Experts of a small language model.
Size: 16 layers, width 256, vocabulary 4096, 23.7M parameters.
Experts: 8 experts in each of 8 layers, a softmax router.
Training: 584M tokens, 8918 steps.
Below are experts of layer 7 (counted from 0) of a mixture-of-experts language model. Rows are named router (the router's row for the expert), gate (a neuron's input weights, with its number), up (a neuron's input weights, with its number) and show model dimensions 0-255. Each number is 128 + 24 x the weight over its row's rms, rounded and kept within 0 to 255. Numbers have three digits each.
After each expert's rows: "gets" lists some tokens that make up at least twice as much of what it gets as of all text. This comes from a sample of Wikipedia text that the model never trained on. Tokens count by the router's weight.

# expert 0
router:119100142094165147125128154131070085133147138088158151113159128150117151126141108108120109128102146124106129143174119122133184070113155152138088135169127159104120097131122115097114127110110117117151125153164150130132116113080169136127128148181106132144116139124092137129112123128128196113124176090132154158133126089142105166100131151149124152126109142143148116123152140149114103125124160145135112093150124146090155101165127162151119139103128175096124103114148129131125140162117145124158152158129205151105126137118139129120160085150189116098112095162129102127107167122134143096109110116152102114149093142104126112107114095123119120149115093149154138141121158170134130123135099091166169135164151097141158147151079112103150093127116160155147124147141095163149140141115174
gate2:118107106099146159137106148137165117119113148128143099106124131122111129113157096147169087134165149089145170125162104124124121148115135143127106095151163138116122175128104160116105149131168159107109123142107119162094140150090110111134143137087116121109119111097114134105095105152169091164165087146167107130120154141120141126119165126110094138123126125117116121118108151142114111113157120108115144112081092108098143134090085110183122154148127187125108119139107139110125149100124085107134128149124125112163130112167134104112146127107114118116091100179166125121103207125136147122133153075118142069111171133130106151112142143134100129108156096186138131140141046165143125114128144109156149122116122127151145119190135095123144130133116095091129121096126101141116174141135140
up2:104094140139153139115135179120130142117122128113117141126131156177155101156084131123094150126109131050123116119147150143139128134132095098145098123142149140124132088123120147119170131085143156149160074128100157139134109104154141105150115144110099126128120089118140138128183130141080144123172139140133128111158119112097115121071111136136146138155144171126136120159155155102116154096155126151126126135139140132110182102088131112123109140173092126159138040113126152126131117167109148152110083141086142151101138148138133135137112083094094157146177105121084139123103170133113118131091154146116145158123170097147117168105146099124126124122136109115097155109090108170120096156109131096121135127081104135123123140083110114107146108096144124131098087133110119100135111173132127
gate3:090137120163113126152131147154093076145130112106113129123125116155139116164108132159121143160088126117139108131176135097137129107136135152141173094134148133161136141123164152119163126146127113184146116093114137132115151084100155112121120130150122097139112150105094171118101109117110095118119151132104147099152124141141110146133127130161058158088104164113134142156109107133130087171116129149137119128140156145096100144106157184128128201111121130167080153089117133138098143102125129110123084124150139126136135044058102122172160167158162160155113138133150106128116113133119156142147149126112116122164106153107111146123115100096108105153126117152113111102126127144132144158071126121122169150101153140145141137139122148144170082105144130107128095131145111137102128107088134
up3:063124170102123097125119079118175141085096141117086122142143137146089106138152087091150120165137119109100162155132108145134137115136084109174151123120134115111091131088153112132146132161150134135139127147106145135167129124138140171155132139147102138115143095142109157107069162095100145143130124107126126165140144117118100113192099117125123104124094145121124103119145092111162074142118118078110108123116157100141111119139142083122109110080177123082109138118159145148143100162121085085152112134157130131086119114138155132091162150165103127105189177133137093140150150141163104116137139122096129177115128133134126115104108119129091148152114115109121109098108154130138125154145111112091141135126123101099148149149153161172128123132124135164131161127119173143129136153140112
gate4:096151105102104119116114088116087139174124096142104143141119082132198139144159112132156122126147121136101089139127086101134154160148102172107120153141115104154170082189122142100140160127137137108117101161151146164132111136136152142119102159125124114159117126111140159157103115124163130090137091108138160139115100105116144136134121103157114129124110119109133176130124149128111081109114146138126146092136136132122052126144162112141154146136122137090120155085138141121112174110146169157128165115112126113085135153129102102126112101134122108079161145113142112121125139112123110103141108111141161093179127126115096136137096174116099129103147132136152123109177142148116070134129100119157127159118122172144111117124102138162136164155136112126078129079174147101085103157133116
up4:094133127148118118126120132095163106123095149104125099144149141145116132135129064123144093108103155171134121149118122133127151153127164110131121123113085111145168069143111119164129104166167118106104164129136152123084112154137098162089135173116177079117128142109128140125153132108123120139140100146143123120096168111145135139112125090133133102135164123144171170119124125136104133141171173082157160127097147091113130102118117122141134152087149128082134155073184137099141145086140128159109120144135116158082124088155088087116146118106128129145146130125101159075134142085138147150182137129183142111163148117128130133105101160145104131088124122119132132126081102132119076173133103106108146138128119144147123171126117146109134170136132132153094132102136120110157121150156145
gate5:147144142125135117122128174083105135136150113104055099089112105196146119125183132142113140136121131108098131121149107150133149135114142127134098154078085120135134135143121118160130095147103142143155125114066145165142113081124155146091128118182104109123128134145144100139130130145178150099136092167171158179138099140136080178118116108121108120141106127134125100134160105116113132122132142167085138100142138165134140114151138134171167125135141154130053127103093150114115114144128127148129120145115157149131104107083093115193092086150114138133107082167118140158119125155125088084135152165129105134147137137102130124137127140133130176121087151136124142136160121128099117146144141154133134135125118130122115163108097111096109125106123149127091130147144109112126166141137079
up5:126139096140117137157113142178099140111151146150117107168115135103165144125124148110135107126148125141149114131105123131101127137133125119089118141169133120098137146141079132131161070185106133105127084124134139147185140116106075134139083128139132133113095169148112112092120161175133123141177158123104149213098139129152155146103126107112093096122129139134152159136120132114141150120115071115067133137122137117133115166142146098124130109120150151079136113086181112115139131164105144126148140083117125139130096170129130144128130116151114072162118161147134118141118089134133106117146160113126101103118126171126104116126139096147156168088130105088163110110136144175093141089143123112162129128101131105101087137128092109071141145131108134127101118084140108106149136142141114
gets: " the", " The", "i", "a", "an", "e"

# expert 5
router:128132109146161105139125102141098078148131134138118134172148121134099142105150113168149153136118114147108167120128113170114162140133148154121109120153116122098162099154131171107101131121133174113177087161114155159150103119083132099156135111150101133147111134141104170197122130146164130119119125124124140135101105136144143145137164126149087142122129091157106074112150211137124099127136135160105141095145108120105149125140087131167111120125127141097108106100125168102128151137153131136141142130151181088148116142102128108154172094149115132094108096157144121131148119164124125087120105111149134110147105119116112106119141105094090132139147121185130141144162141150117159141074167108154153146157139166114166147150132073125102106146109136124096089143123125191123147134113114
gate12:108135145123088136120162164123110122136097126098113106141134130098148088106116118166134137142094125060142160130140084155140106135153131105124106140144134128137165148131126143119108144094095124118144108169156160185139127108115124170113141102118110127100149121087102147152138114150160139113153163104104128119140082152158119096127144122156088143125120123112087081087109113143100159127146133131141191135175115120076131124075092138142122104060123124135121120107145130166101151138100121123050167110117136089166128140130089126165139051164160184126113097138159115115136162135122128098134122153131113109153135138131123109161116161114155161113148144157113137105139118119148131095136127118137164111160119092139115131146115158085160139097122110141130108152137110134141135150103129
up12:119148132171074098090142143111102118143115152120092133143175149119090116131092134116087112139105110165122146130126152150127094126152129129145181134148110126106117112148150175157143120078165140134134114151113152127097167141143122118136142110145079121147132106093149132118132147103158177124081112152087132130100117164087084142125118091087130143150070127138109122078131135153141140154174156132156160148127105113105114111102140145161113162111101121105136154105142087131143128156112131125107117095125135116123140118081090156134147101146130125155105129149125139107155130137128112121181143160080115094139125206094152150119148128141112134136135169182099146165126149104136183110109138112098130127095120131133147166130135096100119150090104124132103108153173173145122131124122129
gate13:108123132084104131137115131147140113125142131081113142115134103136155112152113153121160130121097130124138108104115119067150124134090106154108110104133142118124140116104157136112094131187119136146103111160164088137166111124104180096085158167109138125143083139138131143127116128075175120132092129113134094140170111098139168126156160138142159139150165085128144126130109147148147150134110153097151165073148160136079129154113133142147130146109173162117119082138069099126143094108176163145119175153155141114156110140128121128128147106100115117143093156134154138157108137110117148143121118130121130120139097128119161151115145114125070134128135083117103161153131158143125148143123138144136142092153158128103147116145118158171112105168102155109131114144181086105078132069129120
up13:105090102130107143151122145165160160094138151130154104122139154123142116155082121123146133178173100106125149114108131179120132148130145142130117140116148111094135109137138123098164088111159101125136145122111146147119131118121097165117125106148100142106132089115124115119111094158124113173169074152117140142138154127115116146165084111060100090123154141113123086122125132143119151121131116118130137097115118130111086063142112128157099142120153152094126165129082143146117147148116098104144110107107099117113181138157123118078146133138135158085143158119129091176125122169150127194122139124141100082097143113133147127144099157108138167137118132123094087159131132121111132161163149159122142129150109100142094120146138102168123157088146134160141127150163176160137114100082105
gate14:076122124115123120090147150158086082099138176118137150115108114102130136138133125146146071081133127107114151163133146157106148145116152121138108123124146099149143130141083091168097157121131107128130125137110156156141112102173134135143103095150112133134114153152081103085094114096148106146162122102109091149105128132186149110134111120099121168101116136113090122150113132168095096139083155131130117131124124117083161160128161147147134127132123148130133134111086106144093101170121121170162112116155117151182145147120117103158099081137128137172133120179213144097124156168149103126139151080114110129138129135096111124152115138095135155104164118152131134075131112126113137139127130099138132144143132113132103160111137100115149133115117118093127114134133073123103151084098137
up14:083136139108142104162115111135152132088117126093116140097124151179119099147139083134136121115163090159126153151106130147145161131127108118155104114141137170127134080162094171191112129139125166138110140101123155095110142150072139158100129108142140141123161133163155142109107157115123204109103168149130144139120132132158137106171132156161152107141158108124134095132153144134065138151113116112136077121088137148164134148116144114157116112151132086106162147092125090146131123123144144160116138120104113117125091121153144126145142117143157156147159117111114082147120134116110093183148135137073134121116130140136112124088104121113091163132091131090130129077148109133101136150134157127165104146129107141126134161114126130119125166159105098112091090110066122134124097118092115
gate15:122066131066129130137109157163122083102123185117109136139136138150127099165101138117131128109113124123149156097125159133147127127132150146113135133119156148109138128160135111158115124138110107145136131131106150151171139149131146132133126109153082113144130086154087136143112123146143129107126125114068128089112128110159121158122132103147136127153160149107103120118103107128141120117080139091101161088154090125146121170182160111171105109113157127121187171113145081184156184156110121114103134150135156143132110124166152118146114138106177147113133140129122063092096126174123150131129098112131155142118125087143129124173110119121112132164094139135135191128096148140132113101174147097123139109169131100125084150136117080121131107139150113132106141135088142147151131108082132
up15:092108136154142154121127115136153147162167110136155124161128166099186139123082139163132125167112114083137106145158081129162152097170088120103186111112133136170111146106153108113129158110116137154117125182113095144120127124124113119113108165134129117159092082105116131129122121182142154111103156176091121088146086095098117152105121140111164099137103093111116183163163130136133163068143145128197096128160123133113145117088177116119149123162102168128141128157136139146118110147146110127129138107158140124144149139145139098122123132189128137150142135157138123132111189131134112157117119105127108141147156129110163136097169113137145152095148125131123125122144147077125124135107154110098139098128140120103087153114132120111150156137158130112144116166123137154120130160142148
gets: "1", "2", "0", "9", "3", "8"

# expert 1
router:115120103094149143104145132085130119133136133113114166088119108120110140115156127114139134119128133132126126123179122137113175056162104149151135170169123132129160083143124122109118125102142115165163097128106156119136128149135152118112103084159142118116147142143131156158100129153124147118085147155112163116161137087115133155146161154118119156134121089178130120140192177150090135141122170120110101116147085158140121116128136124130146154114115175104079123119119122106136117181116150169111125148120204170109127106084149131134138093116123132106131135150176155154152106141150122093151109124169129128123125111093116131163080095133125154130168141144116104157148128128093116102087127153138157144111110131147139118167171087086146131112114122164117130166108108173140130113087133
gate2:141159098137154170119121116133107087144114143141100169091098123112116202144144128146117081128097112098163169154147160127060133138143144108145150136122117113133131145103132124069117123122144117114114142129114103136121171141117128144166198125145103144167162101105107138137140133127142138115135158134102132089147167176119089123129165129107110140167110118151102119081128131127115133142090120158092139118152150121142136095105112111153144069127108144132128143137108136102108125164105114148135100160103122117144110134131158071143119090157136114134144134154154116103137131112118149121153123120142115098143120135153140122154136095112118144160096130126133140187157082174106112131076169107162107108133133155184172109177146155128106121112119148134115127116107152095186121110087117
up2:109138077107139133080118146099107166110101153140127132179147122137133131126110135156097119146129142137138147172095126155156172107088114126179174128085120109133134083132115148152196138176131157109114106135101154118113144157125098124112161088130118130152124137126138128152146129134126105109103135116102127123119132124121080096167170099172141128106119128111092149140120132111104105137084167143127157132104146141130109125130109110107100142121083181128101154129126116115143124162121161135133111157096116111161139078082105115117163100085077135099119124138135160161160133155104175148156162095109146150119144135125104128082151127133105095104124126131144078179178110139130145160151175109098115084122107144108159101144162111128120147108149165130125127116156142109149101131111141
gate3:169109123107108120161169181153125104113122193146079120144163103153113131117120153128089076108117118133096156142148133135137147145133108076101124160134094153136134142131114149121154093122121146164154132121111128123125098134105116089152089121093113156128151101116149130126150148142153139095116122149122133135138124134182100114103149145129129130124083137091105153101110123108077094149139104120072098121094088173114102146146139112121102079149108082189138111089153159117070142129095151164135170105090118131124082085133143115078104074119159138156115107108127142127129110149148127103111134103139155157105071121077139086115131132109125116143122127115117131113138155149108099099178128151129118125108135100140142122097113143150119084133116119144102116123139124139141130126115108
up3:130141152095091141134131129141144098118119117059108139146136133168130118120120158134175154183118108101126184121076085119150107130112168131124123132140145164132089094147151125113175105142116123113138121123143143170147154135156179113190133139139109147115147114151112158121098055146114164108154152128145097107141159128134139161136111107092108120151127106125102094135134129149148092153135143104084120129090125064154133142090138142155086097099145153157140157111114122161113145051161141125129159110121127106111091186129130142112149108137146137143139109084138111117107149139147124124106089128123120160159110110093102130152111120135162146098116132172167123109097147167153111126140123116152131131145117132135118147132135144101117125138124098139122112174132135170076132109136159
gate4:130088168120152123111119147124113144109098126120135109160121070134131127169139109115140133148151151156112118124130126138127107131116128181142142141100111110094169169150126097115141119113126142183117107122110142148062129124132118123134112153116133183097140109136140102114131105108142124151098141124109182127151164152152148118146118178151146140136160133087128146117122120116051141105094129130135158139126112105159134122085096160141120127114147127102071117169086118149131201110104115192146140148108121098116175111137107083146105156137121121123155135152119105162114143148138155121113132158152124108118104141154110139133137157119115128094136105158113131144148105128124161100087108113151095157146131146138126118131071106069108107156096106121072082125088089143094134125101149
up4:150091160155138099100114110103150125131139110080132150175104106134097175126161118155108107154143142101110113157117119109111123103113139180116134158136117107125131154114160125155127086156122131166135093107087104131108147144125118123091120140135131110080107141126141108166075127124149170138115170113122145067143146130159118111100110146184127153157108124158154180132127127119131152071161156109144149141122134129147156115108102129097184101119116112148122202141117127139108142164100152136162154092103138141138155109088112128122092075139114118106140159086104159129144107107112103111109128114156108108138139110103153090120108126140146140130125107144147100178161154124095147152131156166131132142131109117082129111148113163091108146166136117110146128145135073157129116149124168
gate5:143159110076117185132135154107104119144133127086128158078107109141111140095107158110122115137139108126173186114139156159086143081134148129144157082132128122104159172181140134089081133119140117161165126136127168104111134126098114127125187149155152112156139163089104112116154150138105152177168175147136136122151115143141133129124162120120155132121124116145090138112151127139105121143114119114104160139130104104123130115140077149161090105144145141096113107130100098123128150127172150143145113153110107128124139173125124071105136109171076142159131135118098103132110114116102109125151149117099135097126102156132103181125147126099124163116154138150120107097116129114174138161116162118105137136118146170106139120108134079159086112117088112157088128128129125108181130121138136
up5:136086136140160139142124107107128117093118141151117087145182118102147129147081114126143127113131129173124128138146128119115087183125104086140112120166053146126151111155116118121105108115152192160136147120111111135164125118136123137127108157134161128120170124139123117123083149133099108156147063121156143108119147135110166120143096136140102126155160139110130133170122133135102176116130118121127082144090138192118091194075191140119152121170139123116137123127136156098087124087123123143145117062121130152122117115106157122131097096110123123121105100157142143165152111130131131154113126104120096135133170091142141109122114109128151133116109121110155121132103122148086164114070135132116057144151115112123123128124118148136138122143177132138092157136104110120135159114100153
gets: ",", ".", ".\n\n", ":", "ed", " that"

# expert 6
router:133132118154131151125085120123094086128166136140145170089130074152103138094141120123150089123082149116124094106134102146110156119124123145115099146130163133127118161133112161128126154099116123145142137137122148103118139098117178128164161112153107106127122124116116117112113111083126128134093116116135128113134138124145104149144134136147111179118100092184121094088123154141116150147134127128104125111126125106102132107143113182153155159105088136124109129111095149099103132136106158160097113138101195128129103104121125122158135141126126125127086096174162144106121121104111157085159132107105143127120116126097137128129093130112088111150128116131131144193162089144111138130082102093107139128156159190117121134164119064094123124118143105122100088160042122164132165150104092
gate12:131159146142095149159145079129130132168158141106087116171110078137142107074131104139138180147103119140161111120149102121057119124137136207138177131129179091120120135103141184141138135138095116148109155112103135141125112096106112105188131119111120138158115146192113078138118115138132172128106134113119117164156125149109086178124165140106142120106120132140122127123154146155108136119136141117125150101120080103141117129117120119127136116159100172099090089104124144131125097122111132144114153125113164068129122112095136099125161104109118107111092130121124117119106149077141138142139103136100142141119140112097142111160100109123097125168124164156128148127132165143159091122156150131105096161146116141135143153139109093134109170128162120113154101122113104136143094169132131
up12:159119150146100113119116120158156091143133108104131089114140120128115136150120110111153144111115150120120117101138120109131105165131126128151138094127142137132145147138121124104118151101175118121094160146140162106097162120108118119138110104116120156146116121108113101137122077115156075146155140107113112124131156166164121090112145127077081132083114167156070151118070152097139142108146122103089097139135125164124140145122141193155132128152119114159174113131108132137119139120112152138185074113152131089118123150146127110137116123131131140158110125139126167179096134114135149130129103092122142114189090110162076156130135112088158102147117114092113127147131105104164099125145124083161144109146101093149102072097135174125137118127165114143105142127112171099161182126144097
gate13:103133069148122173101142161126120114203119116121146099104118098142153140103135132106126156103127160128131141121157137120093087152183119177110118165114185143144142125107110131106136144149122120145135146135101160161116123128155110159190131141145112133130140132123107117112139148107144136152112123108125122112144118119138133146138129123100111128104112120106080111105164168115082113123102137154109166142141098075103143200148122107114168135100130146132147132152136137135119121128161128131122184198140168104115149123123156116121126144151107116094082129172161157129108109119149083086081101113116127135110128097119149102111095136100115114133140129184131164113090108130113092105165134116168129181133120132167087163129148085136114106111109130124088130147137102144106111127118106
up13:148074161111146119107142138123115128126125171112063106176155133141094141094136120146142138127105085101122127146137135180169098120166127090122108147136116130140121185123157141125135092091112118070145153141167091145129102113122123162129139170119126140135087101142140149183122102142112124137137164105160089157137142065113153102133136119136126099136098141148132129186150104136143145070157093159105166136117137124109138094091151186162079149127135142100124127132146109121106148124105141125157131107147163101138080167149143126123124151133133125125145124118088126130091133148138172155142117108108118161154123128137129115127152124141126136230123126087117114119155105121098079145129122134127143133150139123168145142132143133099146119116157157132135141129141094146122166122119134
gate14:129143107136162133095140104136080153193121167134109124094124067118124105119129127146074131103171111144143130172144092138119114072099140153094155112132132106133105146090114207136119104155120124147109092104119105155146115138115122106150131132100131091113134140115143075124104164123167099065129140129144126151159133122109115159153146095089114151111111148118113092130123123139112102153134148110102149113164123126101088122124122142125117082120149160113100144086135158094115128151141184175142125111124145143137128134092105091151140112108134142098107111126146154136158111113101087120110163116139135117128128160111124135162114103132146141166175118110110120138117122131072095114120152162166150158078127162146124110163134124097109120070099119144127143107145097135105143152111107
up14:100131144104080145136170123091133124131142131149091107169134128081132135088126107122092164135119169145125176120105103147137124118144091145148138133120108137119155116140141162088151140113098184145139095164122114155163092093112096096119155096110161165120134129165115118139168110094169079133167106160140138149126106095128138175153141115099122104111108105092109121133126156129131085137111140082099160103086121121169114113159129112093120092157139094144141146098137124106141146111111115171110131146131145137099095108138152150126134118143090124125042126128105173145112106099123165136081131119101127114110099145143121165144155097129114122105122151123146108139141166153095110137139162116126116133095119147111154145169120152178141113166096136152176132114115111127162126125137109
gate15:085104156131116181152135136123153129105114086147137142126129097111119152151185138119159127076140118170100145119139162135101105119145111107127161140137127111127134119109147166089093106054144117122114140124126112097141181154099153117168103120123127123157115168088117136170139118098152141156149135127130107139138144122131161141094162079111152155142145102158139099125138142100132130142104150100116123111106145142108122107117094111096145115152160115162118115138087147193119148117132068172135091125102139123105095154121166124190109151168134136089116115121112139117102143142139129102122113120160126093149125123139118131119088144128109141087118150153096120102133112100162094148109136097141149109126084118109125134108078129186080107125138098122080088117093140114150143149156126
up15:133158124132151058087142090119138138174191137110157109123122141125067139110119150115111068123116117117124123151104106147076113161117158132125135161102087127083127109147150125144081176127113131162095156110152100108145122138129172101143129103123129128148118111158104110102121133133108111106116131125128121131145096154182170139121130102120106125063134089126115102133100138122100123123128093132138126100133109067134106142130114146154156148124102136120115138098140126135159117101144108124118118158154124147138212138116080096107124134193135128120140092168160117109157153127134170139154134122106132126174157161115093096149125160119117153126130130147095128102105119114126107122089141072160127136125136144154148115144149171127138098165098138125148135108140139143135097084148123
gets: " ", "0", " a", "–", " and", "-"

# expert 7
router:131106138107152158132131144127090131143119130094123092110183107161119164099159092152148146099092156115117147078138116092111154097151153144146087169140142128136125097147129108115127110104120105148121186139133146120126089088134125137164100157165116138150122089155134109156148096138157110108111164109104152156127132146122105131160147165135126158126135086112134141095119084127127126137125155157121134099083102143113083094152094154137153120108156132123130136114117133139138162179100171123091153147117170054131125101118164070139137108131181093117139103145133174150140140151112142083155106108155168161124119125087134148154087133119111145143174104113150142170160145160107118147099129146150123126137132156119149158097117115115128103126103115132126115148149107078150131151127135
gate2:086109133108154168125145074129112101114134119089193143122143123152132128140158085131121173138125161064136122103135152149143165122144123110112132114161130089103095120112111135159097140125129152152097129135127128127130142167098110158117135125112094107139123154135133131150111085159134144097128131128169137143068154142098165109157174182144149182113161108117120116146149125107146112168140149140161131137177115137122124116156094185133135139176116107100149142176133133113127134107075197137112117135104151124156159147122139121129146206109099153103093113129139136133092149124086087094133127139096120151134104111124111121107115142111103127124117116124125145152076095145123159110155115124143118142154116140111122152138087121090082142116163154098135105126126135154117141099119127
up2:119133150178112120121126149156122131133170127125149128119097104096167138152096150185088141130109092144121127118147144127110114169162128132085124161138164115100107111137188146102107143164129164120135186120129133125168158122134105122139149145129089139146126147121109149180157182135099105150160135127131112185098153117126156126125113142124132158131157131119126098077135142104126120137084120159150122131120112116139100160156111124084147108175094119164153109173081141067115156097123137134136138118121150134119121142138151161113109156155137159138103138173120117128110136120142126112122119120154127140152143118148103115099133179052118129164120132148122129132108130105137108106163104099185153165146123112103078157111092149133085102187139152142125099131093133109123124120136115
gate3:133142135152126125124101113181132104149111117166157109155152116137191117099084152200132108103115131155104155114149119095144153164118154128074112142130125133158116141104122150130125123122142115156124168139120101096150146100113129098143081116137115135109091133077180114131143143099113115144121115123108082144127089114191108107071128124140132137102148108107133164135133092090156038094156151163125130116139135131156124133071137159147104097084120104107114104110129128124161133120115113127141164127143139105136179115140154152139127097128126136132112123122130144104130150100154166138116141096142108157126086174062100143133144155117133150163136108126158184152160168143104141122112138136099115118150124119115144136122100109125128124099155097107124092109114107109119120140113141
up3:109130141157133160130141126123139149111106074106090093152124070109165125119127134134124106085102147189132119106119133139110093127127134152143161129114109112118098121113127102134128108146134098137145129133105160112141119125137102148104127139166131130136135147104183103134117140105143124123122098122160102115170136124150108123168109179165102114112137112140150181129111146120137083123129152122142114112125113055127109103139154159133157145143094124133100101113132148132150111101152104136132107090111141142064125124106135185194130156135133082137172117102141141137147138132077151150135078152110124142102174128108116125123097148123145151151121148132173081107155108121073111172136137158112144136153074088155124118126161145131079157133137094165094150103146149139151170114115152
gate4:087112098128160118111126173185185126118078131175171139164130132117132110109123132143128133110102171118110155113112110144101108128123108114125141134126129107119144175123107114136104161143088147139085126116104133132104102111081130132136128123095124134120100105166079195106130119163071151167109131141149116119142159136122110116134135125144169170130144152124144145145145124136143125150113122163109186110096154171112138139175136176164196135112116127130188084141072099136117136116174148119089089125108128146131170140140161125132148152124111121129105113144128115111154117106109128116138154106098172173157133160100142162122124135113099151126177075154122142125120127151123148140108120113152116105108175138131141160131152113146127112102159129110124135110100137097118148142157126
up4:190163145130125113099133179133144131158137091155110131128082100130148142141165121117070153153146121159141133111147176149110106099154096157114165141111164133148132117119123141124162087094105108174135180124100152152150134117174127123137106109136135152183166133153118114125117183166113143122077128124108131114137126144155045133162109117162113096125138146120116144130109112102144158149116142155113076159141137098143144117115114077108109111126124110131120101106131126124144128161096169097150153151182121121118130137139136169112139136155121138095103163127109127151124119165151123134119100117142130114125119128131145125125132110128137137136105176127128156102116172117144121170116164145147115122115132144147127109103120154121142149203116140093135143139122147104172059161152166
gate5:095131144133181136113107127109170136102144137114132129153076103134168146138094133135116096116153128140130120104161139119144134136103196150124181070150128135131117129126134175075128162110127121152117154166135098135127087089124147100136123108181154127131088144124168137136127136154132103083100125139123135141115116125147091104120148143101098152126143155123106106121164146108158138119139151178105116122121091172099127139111123094122152110086155120088090101106117157163148125124087154152160118113122129108079117085142125116132122147124111113136084090101143135121102140127091203141153123137130087112144119119128150122154116134101119110152186132155089137136063115166106134130143119131112143179132130130139133143127138118137071162081124165119109109113151114142142117098100125
up5:116144087129125093134130130103143144111154186108108124145112127120115191104089128129141132121103146140123098110099100123125094158089113133094134183119099085131138149130120157123133188101136116073152145100136078111082172095142107119080119117132120115130107171098131157106126122139121122126097156098148125089081109102139084163100163146181117170137125124146135173114143117110135140137099122145127084110132150132128123099152111105144129146078093094117132154084110130090084117127143135133161157099151116124169143121115091139159105133102138151117081128112106113133154124122200171108131126107123155124116111129079149104124144093129119123106143111126124118125148120143124116138159110113114148129096162138112163157137172123152118093119130133097097098130180163126153123134145120
gets: " |", " of", " the", " in", " to", " and"

# expert 3
router:116126127079138106096153135098088096153140118128112128106144084124100167121108102106153122124121166142142142112122149142099121103119151135148114161156173112118112151142120122134141102136141099100135135136176145107124102132110138103144132112177140094112090096140123171154130136148169127086141181108140158174153150130167156166114106124121125121102119084158092098115119136117142088185104128155127135145122140133134126102105105146168131167098118144094105150116122111126126135136120146125117161119154191119109126108107137140139179135119130106125123055141134121143073171123109170106149120113154153119147122102124104101126111105138107172126147116123154128131120106120095105107113147095161176171174129150165151165153144102108131136120096106182089091130104108129163173159117136
gate12:127128155122127102126142148145118089120156109124107139099166109132147156142150119141114097144122109096131128139127100135048092121159122123154103142123123170130169094132128103123118140124086134143152117152120147088129101126103133161148119160152086130108125166110155111137081080149153155155122121115103122172097089165111143130150177139170132148181147123125183162154112118155130105092114143112114129096138107199107108131143096145153110190167112129128102122122111156120113137113125125098117154084094138149145082117117101160159116136168109128143110137140112142167121115132149105076152095073116122151117149141106137109143109112122131124164130127131122106149075130132179136129106138135105145154122125133144182107112115143139137150151113126114104107180164096104147095102122158
up12:109113144100143111106093138129126070132104138179111110096142086129097149167165149099125107154144149106172103136122116110122128084163119092134084111125107172090116070156102125145108136091128135146129121160131126131141155151116131110105123128111189116111118110137099135124143141150099097157103161135128092119099115123093115118164126134135141147164121111149113104118118132128115126133145123125093132164166115128079118123150138132146108177128137131139102179163107095113121134101154077141108135132107125201145174126130117130150127117164150127137148143147149182145119166154121111141126102118155128108107121095078123129158126109117104139126180157086138085129144101101149082134143134119127105112160143137069128096118177150092132111102173128141086099150099143121122127122170144
gate13:121110088153161107136116118135130167135142088087169137116094080089154106126168135098141167133126160123080117142110095133091119116119098144157115159109128123121127123120155120092109183117157143128090105113118134136143102134130112141140112113187091120117147149113148122168116145128128157128126137111121167097169167132106166109153119143189121153128090104123157110156139120135094170110120151164160135134121118180133096085116112134155120147081131137104109143162099148139125152154135113111133134097131118132098137119177149138129127147128096109114130137149102138168108139128144102115119115143143121169103131085129120142125074175136115128164093135130108136112125143138165089112169147143167195139116096121169103142110124130137136116161143133195167126115115168124068118102134133
up13:088114120128137144133086155125142129113115155123097138112107143098117086102112150133107124100161139122164128165118175104145150130153141109104099116126116124137160110114142126162129141121111104113135140101152134110152161125116140135104115170070152128134117159125090136126126146129113129153147136093149110127112119125099093111128148138159160132096127105109069118111147159117080157096190111171107154149146100100154113178095093113130116125171131135117170096113114161073153133135112141154126168158148116109142123141092095125169139101131141090176099174116133119136165143083099108161177088123118138105137146097150123157122156119126138132109157126147157135151216116102112107146111128124155134165122136131142144107159119141103113125118129087110097126140163122132118104180120074
gate14:045089107104122133154099116136114092133111140140144143131099136170104120125138150111148153100117152092107152102108112150148141143092165119118095113148124159101117140122155122115117137144083129094147135119148160121149132116130150154124136132132143136163086127118077110111138108161106142131140121152118169139127101131142173109158131113072140158134145154146117089149139114105094146108133134170099143151146127149115123133116122150122155137163163106106104099069107138141111173084146109113117099160147138112132121181157146088116113140134125156136168125116138118154137174131151102128134111125172139111177142112102093150155117148094138098172136119147118108111171103160148076092159115088126153151141149133136129172110090102115147129124168162183127116119124110087122183151134164
up14:127139097103140165121146114138175155086141115138123113115142129106057144071075109138143146119111117113101143124116072157080115125131074161132119108105093111092136100108145143129151156116130145130118125129117111166101101108098105164184135140089146126154159138143121133175108161154151117154154131162162123156120133159106167155152117160093086115123155072141117113134106118131091119144121129144150169136130145160111140113162134123150140087158116138116133151144125081148153158107126127129162118116154138146112115134121104157124174135162127112138113137132174170109161119153158142098144102101100118110153086177157138139111146135168111113142108136107088137147120159146132132135110159135112164127125119121088127117132127142176176086108138122144112141113132130129153155058142138
gate15:128152135115164167103139149143122119144124062097113121093145111115154114098146100136112129086105156122139110115114143154146137125129125159101129135136155112115109197170111154125093114173116166067133121114118118101140159099104119128143124153134164115130127144136175083135141162109161140117156128142147131101156145181143151097146113166126101123176130116151097156169159109154104106112136113121077137116141149114123112098122122149163106113101145166124095077103141153157153158166150121108147115104126164127163143155119176155149122126090112141114124155131139137121137099123065165138135130111134120107095125135107126100107140121148124123162120099148127125182178155154081145108130115099094105143139114086159119129127094097126122130114081141152131126128114090117124071165139141
up15:147149132106146131097097126107141135118147137117136149136122118133104167146127145147111113134117134122128161097138088106126160119119127156123103088168105116136130109103091139077136143129158130130112073211099122137138115130112147150121109120131126088173177103123141130162114107171083171124123113098125116136120146085126146117111156150151105119173151159091155164121142110135157149155105165097147124124166099107158125123195099133115163132134112136087117125120093093139151121166108134157142147113130108129099127129149141159119133120152119166099164151145173114080169176130159106144137109089169102069119114120117122155138116123133147110128097147148124092118143132094107150130093144169151158128108131109147111128163110162112128156153161166136171152142140132162153088111086145
gets: "-", " L", " N", " C", " M", " a"